Below are experts of layer 4 (counted from 0) of a mixture-of-experts language model. Rows are named router (the router's row for the expert), up (a neuron's input weights, with its number) and show model dimensions 0-127. Each number is 200 + 40 x the weight over its row's rms, rounded and kept within 0 to 999.
Before each expert's rows: "comes after" lists some tokens at least twice as common just before its tokens as in all text. This comes from a sample of Wikipedia text that the model never trained on. Tokens count by the router's weight.

# expert 52
comes after: ":", " |", " on", " of", "|", " and"
router,212,197,249,209,232,156,256,186,230,256,187,178,183,231,260,205,203,210,157,281,255,219,295,184,195,167,234,222,202,165,123,189,138,277,299,197,216,186,189,156,165,198,224,236,226,192,219,225,122,138,194,197,196,232,248,206,224,181,245,147,152,153,194,210,271,157,237,202,218,175,184,193,210,223,172,154,229,281,252,220,244,123,126,177,158,194,227,235,235,202,194,243,218,177,233,188,193,174,169,150,224,184,215,169,172,227,284,130,150,180,158,141,220,247,219,193,236,193,276,179,198,128,180,240,211,152,105,230
up0,175,267,241,252,233,218,257,238,217,240,218,179,144,224,155,216,182,206,225,230,274,178,163,205,137,193,268,151,163,251,131,257,173,237,224,183,208,274,166,180,156,178,237,228,199,230,164,247,184,234,256,159,176,184,173,197,136,221,238,228,199,145,195,202,106,175,222,173,138,87,254,218,186,211,177,237,243,213,229,209,175,188,236,194,206,214,171,193,182,158,219,150,240,254,148,195,158,186,226,180,211,269,219,264,112,212,207,226,139,248,230,250,146,200,203,201,196,109,175,120,199,176,121,184,196,146,217,235

# expert 13
comes after: ",", " However", " that", " where", " when", " announced"
router,187,188,192,194,236,183,148,202,183,195,283,191,204,268,246,217,230,187,195,279,109,135,260,226,158,146,182,136,142,219,194,187,277,234,205,178,195,220,206,147,111,218,203,225,238,242,190,168,229,182,171,143,289,154,151,225,180,218,239,258,166,244,256,235,157,166,211,217,222,201,189,212,216,202,228,255,210,258,188,186,187,215,178,257,241,183,223,244,182,133,222,214,230,231,174,154,213,219,220,210,180,214,195,85,151,143,183,277,160,213,149,215,213,256,195,262,163,212,142,204,206,146,237,265,132,182,148,142
up8,212,208,200,261,148,193,162,173,205,191,178,174,190,255,181,175,203,162,164,200,261,138,257,164,180,195,205,142,178,199,166,291,181,167,177,210,184,220,127,162,137,136,167,149,228,221,119,166,131,183,211,145,179,163,207,238,182,282,201,267,153,200,242,176,253,211,247,247,206,204,207,187,166,254,177,200,265,166,216,195,228,210,206,246,85,161,255,181,167,179,219,178,161,199,194,185,225,252,244,138,198,156,250,205,163,278,239,216,215,260,176,283,198,229,190,236,190,225,178,174,191,107,229,310,202,185,174,201

# expert 79
comes after: " |", "|", " t", ";", " And", "B"
router,151,198,213,156,231,208,175,196,225,232,284,207,183,216,166,230,261,223,197,184,257,213,141,172,204,148,165,191,246,156,221,230,148,237,213,234,274,214,237,111,198,192,297,228,264,208,120,214,203,206,187,160,165,252,148,180,229,236,221,196,146,276,159,240,231,191,226,194,197,210,168,254,222,164,204,162,272,158,275,110,203,282,295,200,189,156,203,185,192,270,246,226,154,198,269,215,212,168,172,241,224,227,125,215,277,213,231,157,168,229,198,119,191,198,230,180,195,190,157,169,197,208,203,198,271,209,185,185
up0,168,214,194,218,186,249,240,176,150,197,204,114,211,198,158,167,176,211,176,232,101,194,210,187,185,204,234,249,179,238,101,184,179,142,115,121,167,233,108,165,131,172,232,130,183,197,254,252,226,162,319,202,235,183,205,201,202,180,238,142,210,227,220,155,190,229,187,148,153,84,203,183,163,267,202,175,273,154,140,186,184,182,136,240,154,160,190,260,228,196,189,201,150,194,211,223,262,206,186,196,252,201,208,283,189,205,172,201,225,210,191,157,244,226,167,202,194,203,214,233,204,214,225,253,211,245,223,181

# expert 29
comes after: " |", "-", "|", " C", " H", " P"
router,222,222,206,165,238,209,228,223,225,225,181,178,198,195,176,237,196,219,273,171,133,188,228,254,166,188,201,215,218,86,180,172,165,227,177,141,161,145,222,202,213,245,212,146,193,174,160,226,196,148,183,143,253,152,175,148,194,165,236,195,205,230,273,260,216,227,159,238,222,219,231,130,220,229,205,122,183,207,215,208,206,222,137,213,152,223,236,144,169,168,210,192,261,254,241,239,128,226,170,176,179,128,233,239,183,231,180,224,73,190,140,167,177,174,240,259,226,200,209,175,189,163,258,165,167,181,338,250
up0,167,230,242,240,162,115,222,213,183,186,262,137,172,160,174,228,260,298,237,217,294,184,258,193,253,172,211,228,200,236,120,189,213,182,180,130,221,199,182,214,195,220,184,224,315,197,158,226,210,232,198,212,183,271,186,188,241,149,158,183,215,267,188,282,117,216,185,161,266,189,167,242,280,203,204,184,232,189,147,198,127,228,226,229,200,144,137,161,211,175,231,276,166,200,216,201,204,214,265,203,186,155,211,212,165,210,211,203,168,294,247,222,164,195,222,255,189,186,213,226,170,212,146,167,164,176,247,161

# expert 105
comes after: ".", "-", " E", " S", " and", "|"
router,177,215,184,199,209,248,135,228,183,198,273,147,207,238,199,226,192,224,223,145,188,179,242,166,155,169,208,164,200,140,197,241,180,275,200,221,190,256,91,159,198,223,172,236,175,226,144,239,141,230,242,183,223,173,133,182,177,114,162,140,199,175,255,239,222,213,176,214,279,230,180,235,164,196,197,184,181,178,200,188,239,215,232,215,232,306,223,138,132,99,178,218,209,216,160,223,241,186,249,177,280,208,180,235,201,276,171,269,232,176,235,216,206,225,176,256,134,143,216,260,237,264,217,250,172,188,214,150
up0,159,186,227,146,283,198,193,234,248,160,204,191,186,139,177,166,190,187,233,212,185,163,197,227,190,225,218,160,163,224,227,189,159,199,203,180,145,237,248,192,173,235,203,204,219,202,215,176,178,168,191,150,236,286,196,165,129,217,264,215,126,161,196,261,146,239,78,228,161,229,174,132,200,102,174,215,210,125,107,168,184,261,167,204,199,207,147,206,143,172,146,131,155,254,159,166,242,145,216,151,176,190,212,189,117,204,258,160,225,143,172,180,169,205,228,192,165,152,181,205,168,181,194,124,241,231,174,257

# expert 16
comes after: " |", " ge", "ph", " h", "oph", " mat"
router,190,225,127,222,168,198,283,219,224,217,206,225,157,209,196,205,233,219,175,147,179,171,131,204,217,225,286,220,210,204,206,194,242,168,190,207,157,177,255,145,199,164,178,270,135,154,170,159,210,222,231,205,250,229,246,187,158,235,174,231,202,200,147,185,162,198,185,210,208,206,193,242,201,242,143,187,214,218,153,173,132,168,270,205,236,219,236,250,82,256,144,190,89,225,176,163,173,160,154,246,183,144,244,229,248,288,260,124,204,225,220,171,141,220,201,237,190,227,184,242,192,101,193,140,204,235,267,185
up0,130,238,188,214,231,177,163,147,159,191,202,274,147,258,228,193,136,144,223,281,183,227,185,172,187,234,197,211,242,216,279,140,260,235,232,199,98,180,261,201,203,199,155,231,172,211,206,211,209,134,253,150,214,100,240,241,211,224,270,145,186,253,214,232,253,143,240,277,191,187,186,234,175,255,205,156,239,158,217,149,157,143,193,118,251,264,167,216,195,207,167,152,163,185,165,224,197,188,198,249,170,157,312,194,221,215,254,227,196,248,177,203,182,209,164,222,194,200,207,204,191,177,225,233,163,221,246,229

# expert 6
comes after: " to", " was", " he", " had", " were", " they"
router,194,251,217,183,175,167,227,235,238,217,220,204,179,215,192,160,271,152,290,266,243,196,122,151,278,223,172,140,184,191,294,180,235,246,207,170,166,249,197,190,152,147,154,245,242,258,197,193,183,179,219,212,138,228,164,198,209,204,241,214,229,264,138,188,156,186,208,171,226,187,201,245,215,163,197,227,191,180,238,198,185,120,271,206,182,242,235,246,255,204,222,136,170,279,189,111,205,255,206,182,263,198,172,143,150,153,210,271,274,198,198,217,214,201,210,230,178,220,226,160,206,226,133,138,146,217,155,116
up0,181,237,211,220,243,125,231,166,239,228,157,195,253,210,126,174,159,255,178,222,225,203,228,204,223,115,222,192,221,247,207,190,214,201,242,198,254,177,190,136,76,322,212,215,127,191,185,233,197,219,287,201,188,122,225,206,189,193,178,162,196,208,144,229,193,167,183,139,189,130,231,179,231,221,203,207,320,242,238,228,192,148,197,153,193,236,201,226,158,175,206,146,285,194,200,222,176,130,194,225,282,216,222,207,194,250,235,149,201,289,183,146,248,190,160,213,191,222,152,168,221,199,193,176,187,176,189,173

# expert 48
comes after: " |", ";", "|", ":", " (", " ass"
router,245,183,202,175,196,216,166,214,265,221,188,225,198,146,216,213,169,200,210,231,164,205,199,233,171,213,126,175,218,177,207,177,218,209,279,246,224,214,146,117,246,46,247,175,231,198,253,171,193,168,221,288,155,243,176,157,195,223,230,170,156,126,182,152,223,123,257,159,207,212,239,228,242,253,187,193,219,226,222,106,262,165,217,208,204,194,210,270,177,154,228,238,147,230,207,284,192,127,163,158,184,208,221,211,162,181,250,207,239,208,220,223,160,259,254,137,221,195,122,183,180,183,187,230,201,226,266,174
up0,128,184,169,233,256,211,227,231,159,177,195,170,242,212,220,161,132,211,202,191,226,214,177,202,211,233,134,232,133,192,250,239,176,207,274,66,282,120,117,155,175,163,249,213,207,203,173,132,206,167,188,197,180,197,206,229,186,167,276,163,121,210,142,198,210,190,244,182,246,193,242,183,170,212,175,328,145,184,296,199,243,191,161,203,199,204,176,177,143,175,196,230,234,184,228,191,129,198,202,161,184,178,244,187,189,278,201,199,228,266,228,238,227,158,188,185,245,218,209,175,240,214,203,181,266,202,150,181

# expert 72
comes after: " K", " St", " L", " G", "°", " O"
router,191,220,212,169,239,167,175,228,194,219,233,168,197,199,220,227,218,207,148,274,242,247,160,159,170,239,182,233,173,258,212,171,249,225,183,215,215,203,190,205,230,301,221,205,145,250,141,179,185,239,234,220,156,210,142,134,250,245,220,211,161,170,159,226,196,229,187,225,253,178,196,148,133,228,263,217,250,186,161,166,210,317,156,223,236,201,153,91,195,130,223,220,259,150,176,197,221,258,228,221,162,156,172,160,232,226,195,276,158,231,274,253,169,154,136,211,217,247,212,183,183,132,231,156,134,204,134,210
up0,214,169,208,186,249,226,180,160,170,244,199,183,143,188,188,183,200,181,268,189,202,213,157,143,194,221,217,271,200,242,166,253,180,198,193,244,202,230,105,196,167,231,153,112,166,234,172,190,247,219,162,333,157,240,215,196,160,179,165,156,248,226,265,157,175,243,200,209,245,119,149,228,229,229,192,232,212,230,151,266,171,242,265,181,253,206,185,200,227,217,161,166,262,161,206,239,285,254,202,220,138,260,170,220,208,265,164,219,237,218,200,200,289,180,274,191,186,199,163,222,209,146,233,226,136,175,211,138

# expert 62
comes after: " M", " |", " such", " well", " m", "M"
router,202,190,255,122,251,203,257,241,262,188,231,229,265,174,186,190,304,246,216,142,250,184,182,228,183,207,254,255,242,181,185,192,223,254,226,136,267,207,197,215,201,242,205,174,168,258,224,209,239,223,180,241,178,174,185,160,258,190,246,214,221,153,296,220,187,145,185,183,154,266,198,223,264,219,173,238,250,105,193,151,183,220,181,129,187,209,264,148,186,188,252,165,191,210,239,196,211,181,266,198,221,242,197,203,250,177,129,222,217,232,227,197,225,208,181,249,161,113,262,229,206,196,244,199,140,259,283,169
up0,127,212,230,104,158,283,204,213,121,155,124,144,203,247,240,208,191,193,129,207,221,173,205,271,204,260,193,211,215,230,275,201,181,200,173,198,243,241,205,160,198,205,315,241,205,243,197,212,226,190,96,207,182,220,118,200,311,166,208,138,193,246,267,185,254,247,165,205,154,202,193,231,222,242,193,208,234,199,225,198,226,176,182,222,192,218,177,177,147,204,193,195,220,221,205,239,157,172,200,155,226,160,187,205,205,247,206,282,126,186,159,145,184,223,217,179,166,206,203,182,188,285,129,196,276,196,183,184

# expert 51
comes after: " ", "%", " 0", ")", " —", " 1"
router,169,214,220,264,228,223,197,210,189,246,150,136,218,280,296,178,236,181,185,146,191,224,188,174,187,210,118,158,116,230,161,228,134,232,268,228,208,213,268,164,213,202,157,126,196,174,181,195,205,211,190,247,167,181,203,173,222,198,173,159,241,241,142,189,196,188,190,245,143,176,182,222,286,208,228,207,213,177,184,153,234,196,176,285,251,198,205,237,221,191,201,71,215,204,177,139,238,139,237,221,181,231,207,240,106,242,232,244,245,179,156,190,222,231,260,273,246,249,248,186,250,246,182,161,189,166,201,172
up0,218,221,193,241,129,165,201,269,178,266,160,179,122,234,230,169,250,159,174,195,193,222,163,189,179,251,222,126,176,265,215,283,190,133,155,218,180,219,240,193,157,270,136,211,157,207,180,244,192,165,217,223,164,223,183,153,175,187,231,277,181,226,160,169,109,226,188,182,80,250,220,224,229,245,182,187,224,155,181,220,268,206,254,217,208,137,171,192,132,191,214,91,227,241,228,205,238,181,228,173,190,211,244,242,216,254,176,192,212,240,211,242,212,226,167,186,243,175,169,114,230,191,153,152,258,158,199,191

# expert 15
comes after: " (", " \"", "-", "\n", "==", "==="
router,253,203,214,168,254,217,178,152,134,168,137,200,201,178,194,253,175,166,136,201,187,328,154,181,187,170,285,264,201,134,279,194,244,202,183,233,205,201,199,155,259,164,158,151,211,192,155,236,202,275,166,187,200,206,264,167,235,211,166,131,179,225,200,171,214,210,167,202,221,194,178,218,243,216,226,214,128,225,211,229,162,206,141,252,151,241,202,188,172,202,176,196,171,152,208,253,109,245,171,165,239,181,245,240,201,228,254,265,176,172,255,204,200,166,249,240,265,135,195,187,161,176,113,154,143,147,192,164
up0,188,213,187,190,255,183,176,170,254,236,267,123,244,222,255,162,208,191,244,221,225,179,146,251,169,185,206,179,181,198,259,190,209,201,175,246,207,281,192,112,200,223,218,174,232,160,199,229,293,154,270,161,197,182,230,185,217,282,285,142,173,188,263,180,266,176,239,245,244,182,168,291,121,258,251,223,177,192,195,202,216,186,175,116,250,180,197,207,225,178,185,209,190,176,205,210,220,167,208,229,199,145,238,212,251,187,265,244,299,212,174,170,174,226,119,228,185,177,177,178,236,229,144,289,192,220,235,191

# expert 55
comes after: "A", "I", "E", "O", "M", "L"
router,180,235,172,186,193,129,273,161,228,229,190,217,103,224,160,153,240,257,180,229,215,167,167,216,174,222,210,174,134,255,235,185,222,211,224,225,295,176,177,212,198,184,182,174,209,199,215,188,162,183,136,214,198,200,230,198,157,257,173,265,229,270,231,148,218,152,206,218,166,262,196,215,149,165,233,186,169,208,238,218,178,165,197,162,160,170,196,162,154,181,199,248,169,161,246,235,145,245,259,334,192,175,266,192,227,168,177,227,271,192,235,203,238,102,248,141,115,190,184,155,230,277,176,230,184,225,157,151
up0,227,252,171,219,174,204,169,230,135,188,234,181,213,129,162,193,213,201,205,185,172,186,188,195,253,183,140,290,208,138,211,294,149,174,181,208,199,198,207,235,171,271,214,213,155,182,261,249,189,255,96,245,198,191,201,221,194,184,143,201,233,165,237,248,97,214,190,236,288,222,168,202,218,143,138,237,250,235,202,218,233,213,225,197,176,98,190,185,196,233,171,177,203,203,172,177,208,140,199,202,267,230,213,173,186,239,160,235,196,245,210,255,217,216,142,221,149,236,129,119,289,274,247,237,164,212,225,197

# expert 46
comes after: " |", "\n", ")", ".", " information", "\""
router,150,248,219,213,174,160,199,188,199,188,244,228,212,259,243,216,192,220,264,189,212,263,138,310,250,179,199,228,143,242,239,126,175,266,134,155,168,212,164,196,163,233,160,171,253,145,179,158,257,190,207,271,198,145,183,218,228,150,197,162,257,265,169,141,146,194,267,237,244,196,225,109,249,202,248,213,151,178,176,161,168,151,226,257,169,151,168,116,167,147,206,186,221,246,173,133,175,236,225,210,231,220,218,155,197,234,252,226,245,200,179,206,223,224,199,193,163,197,220,185,228,165,135,202,165,285,217,224
up0,151,220,235,248,209,187,213,128,165,197,190,170,190,142,124,179,270,181,226,220,202,207,238,193,192,238,205,254,202,222,182,217,194,201,73,228,258,267,171,211,87,247,239,97,200,142,141,191,207,133,249,161,208,193,170,178,191,178,192,195,196,199,169,201,228,190,202,179,199,207,193,154,179,205,252,259,181,164,204,243,219,235,212,196,166,140,258,220,101,153,178,169,218,233,222,203,144,277,270,234,114,177,201,170,234,283,170,227,207,180,225,203,198,171,161,213,175,236,199,140,257,123,167,221,219,144,195,196

# expert 122
comes after: " ", ")", "1", " =", "2", "5"
router,151,152,181,240,193,168,194,194,181,186,119,200,217,224,221,229,131,116,183,164,231,223,286,138,192,157,212,182,186,202,219,221,191,218,250,221,225,216,219,171,207,176,213,219,213,247,135,161,189,127,193,258,195,110,179,219,199,169,253,145,167,218,176,192,199,114,216,245,195,191,227,241,267,166,236,217,137,182,205,146,135,237,211,162,252,267,213,237,196,194,234,235,182,117,308,170,217,180,242,185,177,242,173,190,247,200,201,212,248,212,150,284,204,161,234,146,265,207,130,185,234,234,198,130,151,171,272,240
up0,166,230,167,184,179,185,245,205,194,308,247,132,164,166,284,207,209,213,273,254,180,220,158,234,168,168,196,152,177,169,200,221,236,273,198,220,160,276,196,266,180,190,142,154,234,140,194,245,180,238,262,195,153,231,186,182,190,189,221,206,230,200,172,291,205,141,224,200,170,207,123,231,218,201,185,187,179,190,194,94,141,219,245,186,226,218,114,168,182,145,259,206,193,129,195,203,171,161,235,250,221,209,191,267,110,176,203,223,163,234,185,180,172,244,137,187,211,182,167,279,237,185,150,167,184,246,163,235

# expert 109
comes after: " C", "^{", " −", " (", "N", "–"
router,193,185,173,224,158,157,209,174,240,148,236,220,208,167,166,213,150,174,161,230,194,155,168,228,190,221,237,194,167,226,225,240,156,264,193,256,209,223,222,232,295,191,230,180,171,139,198,174,208,212,209,152,207,216,172,149,207,164,248,187,152,175,245,286,135,213,209,179,194,191,229,254,244,179,216,242,227,252,206,260,159,240,124,158,189,187,301,165,164,215,232,193,101,226,195,218,126,249,234,95,151,194,251,113,235,107,284,224,270,223,171,220,167,207,204,227,172,212,197,224,131,212,182,218,173,168,214,239
up0,177,197,251,212,217,191,186,242,164,124,187,172,216,165,183,194,193,231,205,108,147,88,184,282,150,196,204,225,205,171,196,210,197,143,235,185,243,170,231,230,184,216,182,184,254,176,197,140,230,189,188,272,140,216,299,241,121,222,178,162,226,214,184,219,235,257,203,199,174,165,167,216,193,223,175,189,156,200,212,262,162,109,191,137,168,115,233,173,224,274,165,202,157,135,176,191,217,161,160,184,180,194,154,177,179,124,200,229,246,169,143,223,119,196,257,280,194,230,188,167,191,210,134,172,250,200,135,210

# expert 66
comes after: " was", " he", " He", " and", " to", " not"
router,189,255,236,247,158,223,220,241,240,196,241,212,158,208,238,145,242,168,228,170,190,255,210,200,256,266,220,187,194,164,174,178,171,218,250,196,137,188,263,118,233,229,166,227,161,237,302,241,178,242,147,210,182,148,127,249,201,242,210,261,178,199,124,165,119,192,246,195,187,186,204,232,159,118,178,159,186,164,196,220,158,158,144,199,189,232,215,218,202,185,228,104,199,209,128,114,145,180,220,190,164,144,203,144,208,180,197,165,189,141,174,242,245,219,218,242,106,214,162,226,242,211,232,214,223,283,196,185
up0,200,216,232,285,246,253,239,174,210,156,158,192,200,222,233,169,172,217,188,222,208,268,173,202,265,210,187,160,199,207,222,191,218,227,173,187,177,196,124,197,206,235,239,198,111,196,244,183,266,144,166,255,220,219,166,216,148,212,203,183,110,264,199,185,196,250,147,294,268,208,185,145,205,254,200,303,199,148,200,205,227,148,162,158,165,216,251,240,202,192,171,209,197,206,158,178,177,224,244,318,136,223,110,144,118,159,271,255,200,223,209,171,165,185,200,233,224,197,177,251,191,219,228,232,226,179,211,137

# expert 53
comes after: "\n", ".", "==", " ==", "===", " ==="
router,201,201,245,242,268,219,194,176,213,212,181,214,183,268,243,203,224,139,268,146,183,192,247,231,167,183,254,160,147,221,186,185,212,233,150,256,229,147,207,179,119,184,167,194,218,240,145,257,249,277,141,191,208,178,182,218,223,188,188,215,214,266,185,158,209,197,184,270,185,119,230,220,250,212,116,182,178,193,160,152,254,135,246,182,233,166,187,209,204,276,153,162,176,168,142,170,145,174,259,228,164,226,229,181,136,163,222,266,126,251,140,219,224,251,252,198,206,157,187,182,202,145,221,211,149,255,116,240
up0,273,160,172,226,162,225,135,198,241,172,223,200,236,134,167,197,191,157,223,141,207,190,249,163,146,233,238,322,195,181,200,181,172,170,183,221,191,155,163,186,221,180,163,218,289,257,194,277,177,187,235,164,201,267,249,188,235,204,221,178,231,144,206,192,186,256,212,257,171,165,190,190,132,267,199,207,245,197,221,190,140,146,219,235,270,183,226,222,231,184,181,178,155,170,203,168,212,112,213,164,190,230,308,189,196,234,175,145,130,228,138,195,204,226,239,188,66,206,135,187,200,191,228,221,175,230,162,173

# expert 70
comes after: " is", " as", " was", " with", ",", " known"
router,202,242,194,140,185,119,198,206,211,249,229,127,159,169,209,163,122,227,142,134,209,181,295,166,166,196,231,224,129,170,195,177,180,182,215,117,226,193,207,139,177,206,206,152,239,244,266,196,205,190,207,289,178,160,211,166,235,113,231,100,212,161,172,205,313,241,192,209,223,151,212,220,194,186,218,180,233,256,162,171,236,147,251,272,137,182,217,163,238,232,243,203,205,188,223,191,182,235,252,243,175,229,185,154,191,139,172,177,169,143,206,204,215,260,180,206,194,191,223,205,263,163,252,201,150,163,225,137
up0,185,231,190,183,209,142,177,132,196,141,203,207,216,159,233,148,258,270,209,183,224,240,175,244,220,225,199,253,193,195,266,212,276,156,185,315,196,156,135,195,189,188,202,265,236,189,197,162,191,108,189,227,121,227,192,130,202,174,195,115,220,202,217,234,263,224,205,210,212,217,203,208,203,181,171,250,157,152,141,226,158,140,252,204,212,324,103,219,104,179,190,201,210,235,171,206,182,158,231,263,126,185,190,211,169,212,189,188,202,251,206,188,138,151,142,231,198,261,175,173,192,216,185,190,178,176,185,229

# expert 89
comes after: " ", ")", "\"", " Party", " 1", " Win"
router,149,144,130,208,262,264,192,124,238,154,152,204,250,218,217,216,143,165,213,183,244,206,243,140,193,220,163,236,194,212,184,132,154,249,177,205,233,172,216,193,196,209,219,220,186,257,203,190,193,220,221,170,239,119,197,251,169,213,203,222,190,267,237,295,232,215,184,206,221,177,106,220,150,297,228,173,211,185,211,132,218,161,163,205,197,254,227,163,246,242,177,193,139,182,233,194,146,261,146,115,275,248,210,191,164,159,188,241,211,221,200,197,244,175,212,174,232,219,218,129,174,242,228,273,279,199,120,205
up0,290,197,231,240,185,252,181,173,272,203,199,241,235,188,157,208,221,190,178,192,274,202,222,233,236,196,222,254,275,95,258,208,198,193,278,229,170,190,189,191,205,230,263,241,126,213,199,188,200,290,150,150,149,107,183,235,162,201,162,190,230,193,215,187,192,228,263,184,222,161,201,187,163,180,220,171,212,186,184,166,246,187,272,234,210,301,207,241,184,275,149,239,172,193,240,234,179,188,209,117,198,210,149,257,155,183,217,230,138,225,187,217,183,230,233,248,156,194,207,213,250,225,144,176,204,221,145,304

# expert 69
comes after: "\n", " |", " for", " which", " at", " that"
router,214,199,169,211,187,208,190,168,201,224,170,233,248,129,257,181,259,213,195,299,219,313,217,219,204,260,224,158,238,184,202,203,158,190,238,130,198,234,230,248,172,187,159,240,142,167,208,234,194,204,163,186,207,212,156,235,156,208,267,234,302,77,163,145,236,208,127,255,199,209,276,244,199,194,214,170,183,145,251,245,169,242,200,208,161,147,217,237,201,203,230,226,240,173,203,218,246,159,252,218,190,253,177,177,150,214,195,197,255,227,211,185,154,183,198,141,173,272,190,290,185,138,212,191,224,227,149,258
up0,128,200,219,233,153,204,189,204,138,235,166,254,148,103,230,221,266,196,198,217,226,237,172,199,188,247,241,137,190,221,201,148,183,130,187,123,154,219,215,184,171,229,155,331,220,254,209,248,210,211,92,180,241,206,134,232,192,239,200,240,224,217,201,207,170,253,119,225,236,138,141,227,119,174,177,224,219,183,142,264,242,213,186,174,190,168,253,198,239,195,176,209,207,138,238,203,301,165,233,167,195,206,219,236,186,225,236,236,203,209,176,243,163,250,182,217,217,157,147,221,247,230,214,213,196,150,155,215

# expert 101
comes after: " =", "\n", ")", "W", " High", " County"
router,195,206,166,301,208,267,207,172,259,164,204,206,230,220,255,207,151,171,133,234,162,181,282,172,179,271,210,171,193,231,129,177,243,284,217,221,138,269,191,188,198,196,196,232,233,265,232,136,189,194,192,234,151,189,181,138,191,196,159,207,220,211,141,128,220,188,246,266,176,172,186,270,241,221,215,121,256,234,274,203,163,207,198,174,231,196,175,114,241,243,151,266,207,144,206,151,220,174,224,199,208,186,202,220,145,128,175,266,226,171,144,190,247,212,271,188,201,221,250,230,203,166,207,127,230,172,198,218
up0,178,192,223,232,218,235,330,211,203,176,173,181,167,179,140,173,145,156,167,191,176,169,185,130,274,242,222,201,166,121,210,97,205,157,175,227,181,172,240,172,173,208,306,268,172,166,211,217,193,226,223,257,145,232,165,247,174,194,147,199,238,270,199,177,287,254,174,170,225,157,175,210,238,251,206,218,179,222,199,179,236,232,182,151,210,162,284,189,224,224,166,206,180,208,238,232,194,198,174,252,267,151,238,227,181,274,248,222,220,224,304,198,189,242,255,243,222,156,183,178,241,242,225,175,194,177,218,166

# expert 27
comes after: " c", " (", " V", ",", " C", " and"
router,208,148,218,174,175,172,215,191,208,280,202,212,236,172,215,204,159,170,221,209,217,193,233,287,155,253,165,339,116,235,197,233,171,252,273,155,250,214,249,235,206,178,273,123,168,158,168,126,181,185,182,111,231,197,222,197,197,222,235,163,223,202,233,254,184,278,141,212,222,217,279,274,201,203,193,228,247,219,231,272,166,249,254,232,208,237,229,211,233,191,254,211,170,148,166,212,209,171,204,119,243,260,222,206,231,180,226,228,169,208,225,193,163,170,198,204,159,186,203,273,184,235,161,223,219,162,223,150
up0,136,218,241,219,179,212,229,143,195,196,207,261,165,113,204,187,209,119,287,256,169,235,218,199,181,248,205,202,132,233,159,197,140,265,214,157,181,194,251,117,216,217,191,259,234,157,217,244,236,193,164,230,202,143,160,237,201,239,220,179,170,215,206,184,141,172,229,261,215,205,233,188,186,176,179,208,203,276,159,208,158,194,215,218,235,192,246,188,204,237,194,87,248,221,197,213,175,193,237,187,170,186,137,241,191,218,141,128,212,238,175,264,172,145,224,229,109,201,145,198,222,174,173,259,317,197,119,203

# expert 114
comes after: "\n", " (", "″", " \"", "-", "°"
router,221,147,209,244,178,231,172,202,167,198,231,274,202,147,194,249,151,202,211,253,253,192,176,243,141,226,211,201,244,164,228,220,269,256,222,240,212,119,130,216,197,198,166,186,215,150,135,236,224,244,248,172,263,178,228,265,213,222,153,132,208,217,226,181,225,193,190,161,206,264,142,180,185,163,232,253,202,159,192,216,195,155,200,193,168,235,165,189,109,210,239,162,150,189,129,245,156,193,157,245,152,192,238,198,187,240,214,270,257,179,212,155,201,199,280,208,177,256,185,177,222,295,157,134,78,218,231,182
up0,190,233,251,211,204,205,236,173,236,185,207,163,147,190,261,181,171,176,205,221,196,151,247,163,191,227,283,207,237,205,236,163,253,166,197,200,182,220,156,176,203,199,161,221,236,234,233,193,113,211,249,145,170,182,307,160,193,220,232,159,181,259,234,219,160,271,179,232,210,211,251,175,192,140,216,208,209,176,145,200,69,131,192,193,197,275,235,226,206,235,200,148,300,202,246,189,215,166,131,184,238,204,207,184,159,281,176,151,209,297,168,196,142,262,214,219,239,157,234,215,126,154,136,204,206,212,191,238

# expert 41
comes after: " |", "|", ";", ":", " November", " September"
router,204,240,210,192,269,179,232,173,170,177,201,168,150,149,208,181,213,224,225,214,162,131,207,169,244,159,273,211,211,213,157,235,163,236,152,155,234,252,206,146,219,173,216,283,158,240,140,154,254,196,181,214,129,192,198,224,193,222,183,205,231,159,193,198,246,193,251,120,229,142,217,193,288,192,121,271,201,155,198,219,267,153,204,242,227,242,196,263,209,222,143,225,188,183,127,242,216,208,147,188,152,136,187,115,243,183,207,206,121,153,209,177,182,285,184,199,137,161,238,142,196,194,178,309,200,206,205,190
up0,220,226,240,182,120,243,137,162,170,173,235,233,156,202,216,247,248,203,227,139,189,199,107,184,222,176,205,166,145,219,234,177,195,186,108,241,214,194,234,126,186,241,163,279,165,266,228,229,229,230,179,177,258,221,266,220,199,231,243,158,155,270,162,242,221,199,234,225,225,207,172,227,185,212,238,250,206,222,176,243,235,198,225,152,278,141,197,230,199,174,177,196,159,104,219,164,219,180,167,191,219,177,200,279,229,132,214,222,61,200,191,134,233,281,257,196,191,142,174,202,192,172,220,226,192,174,184,208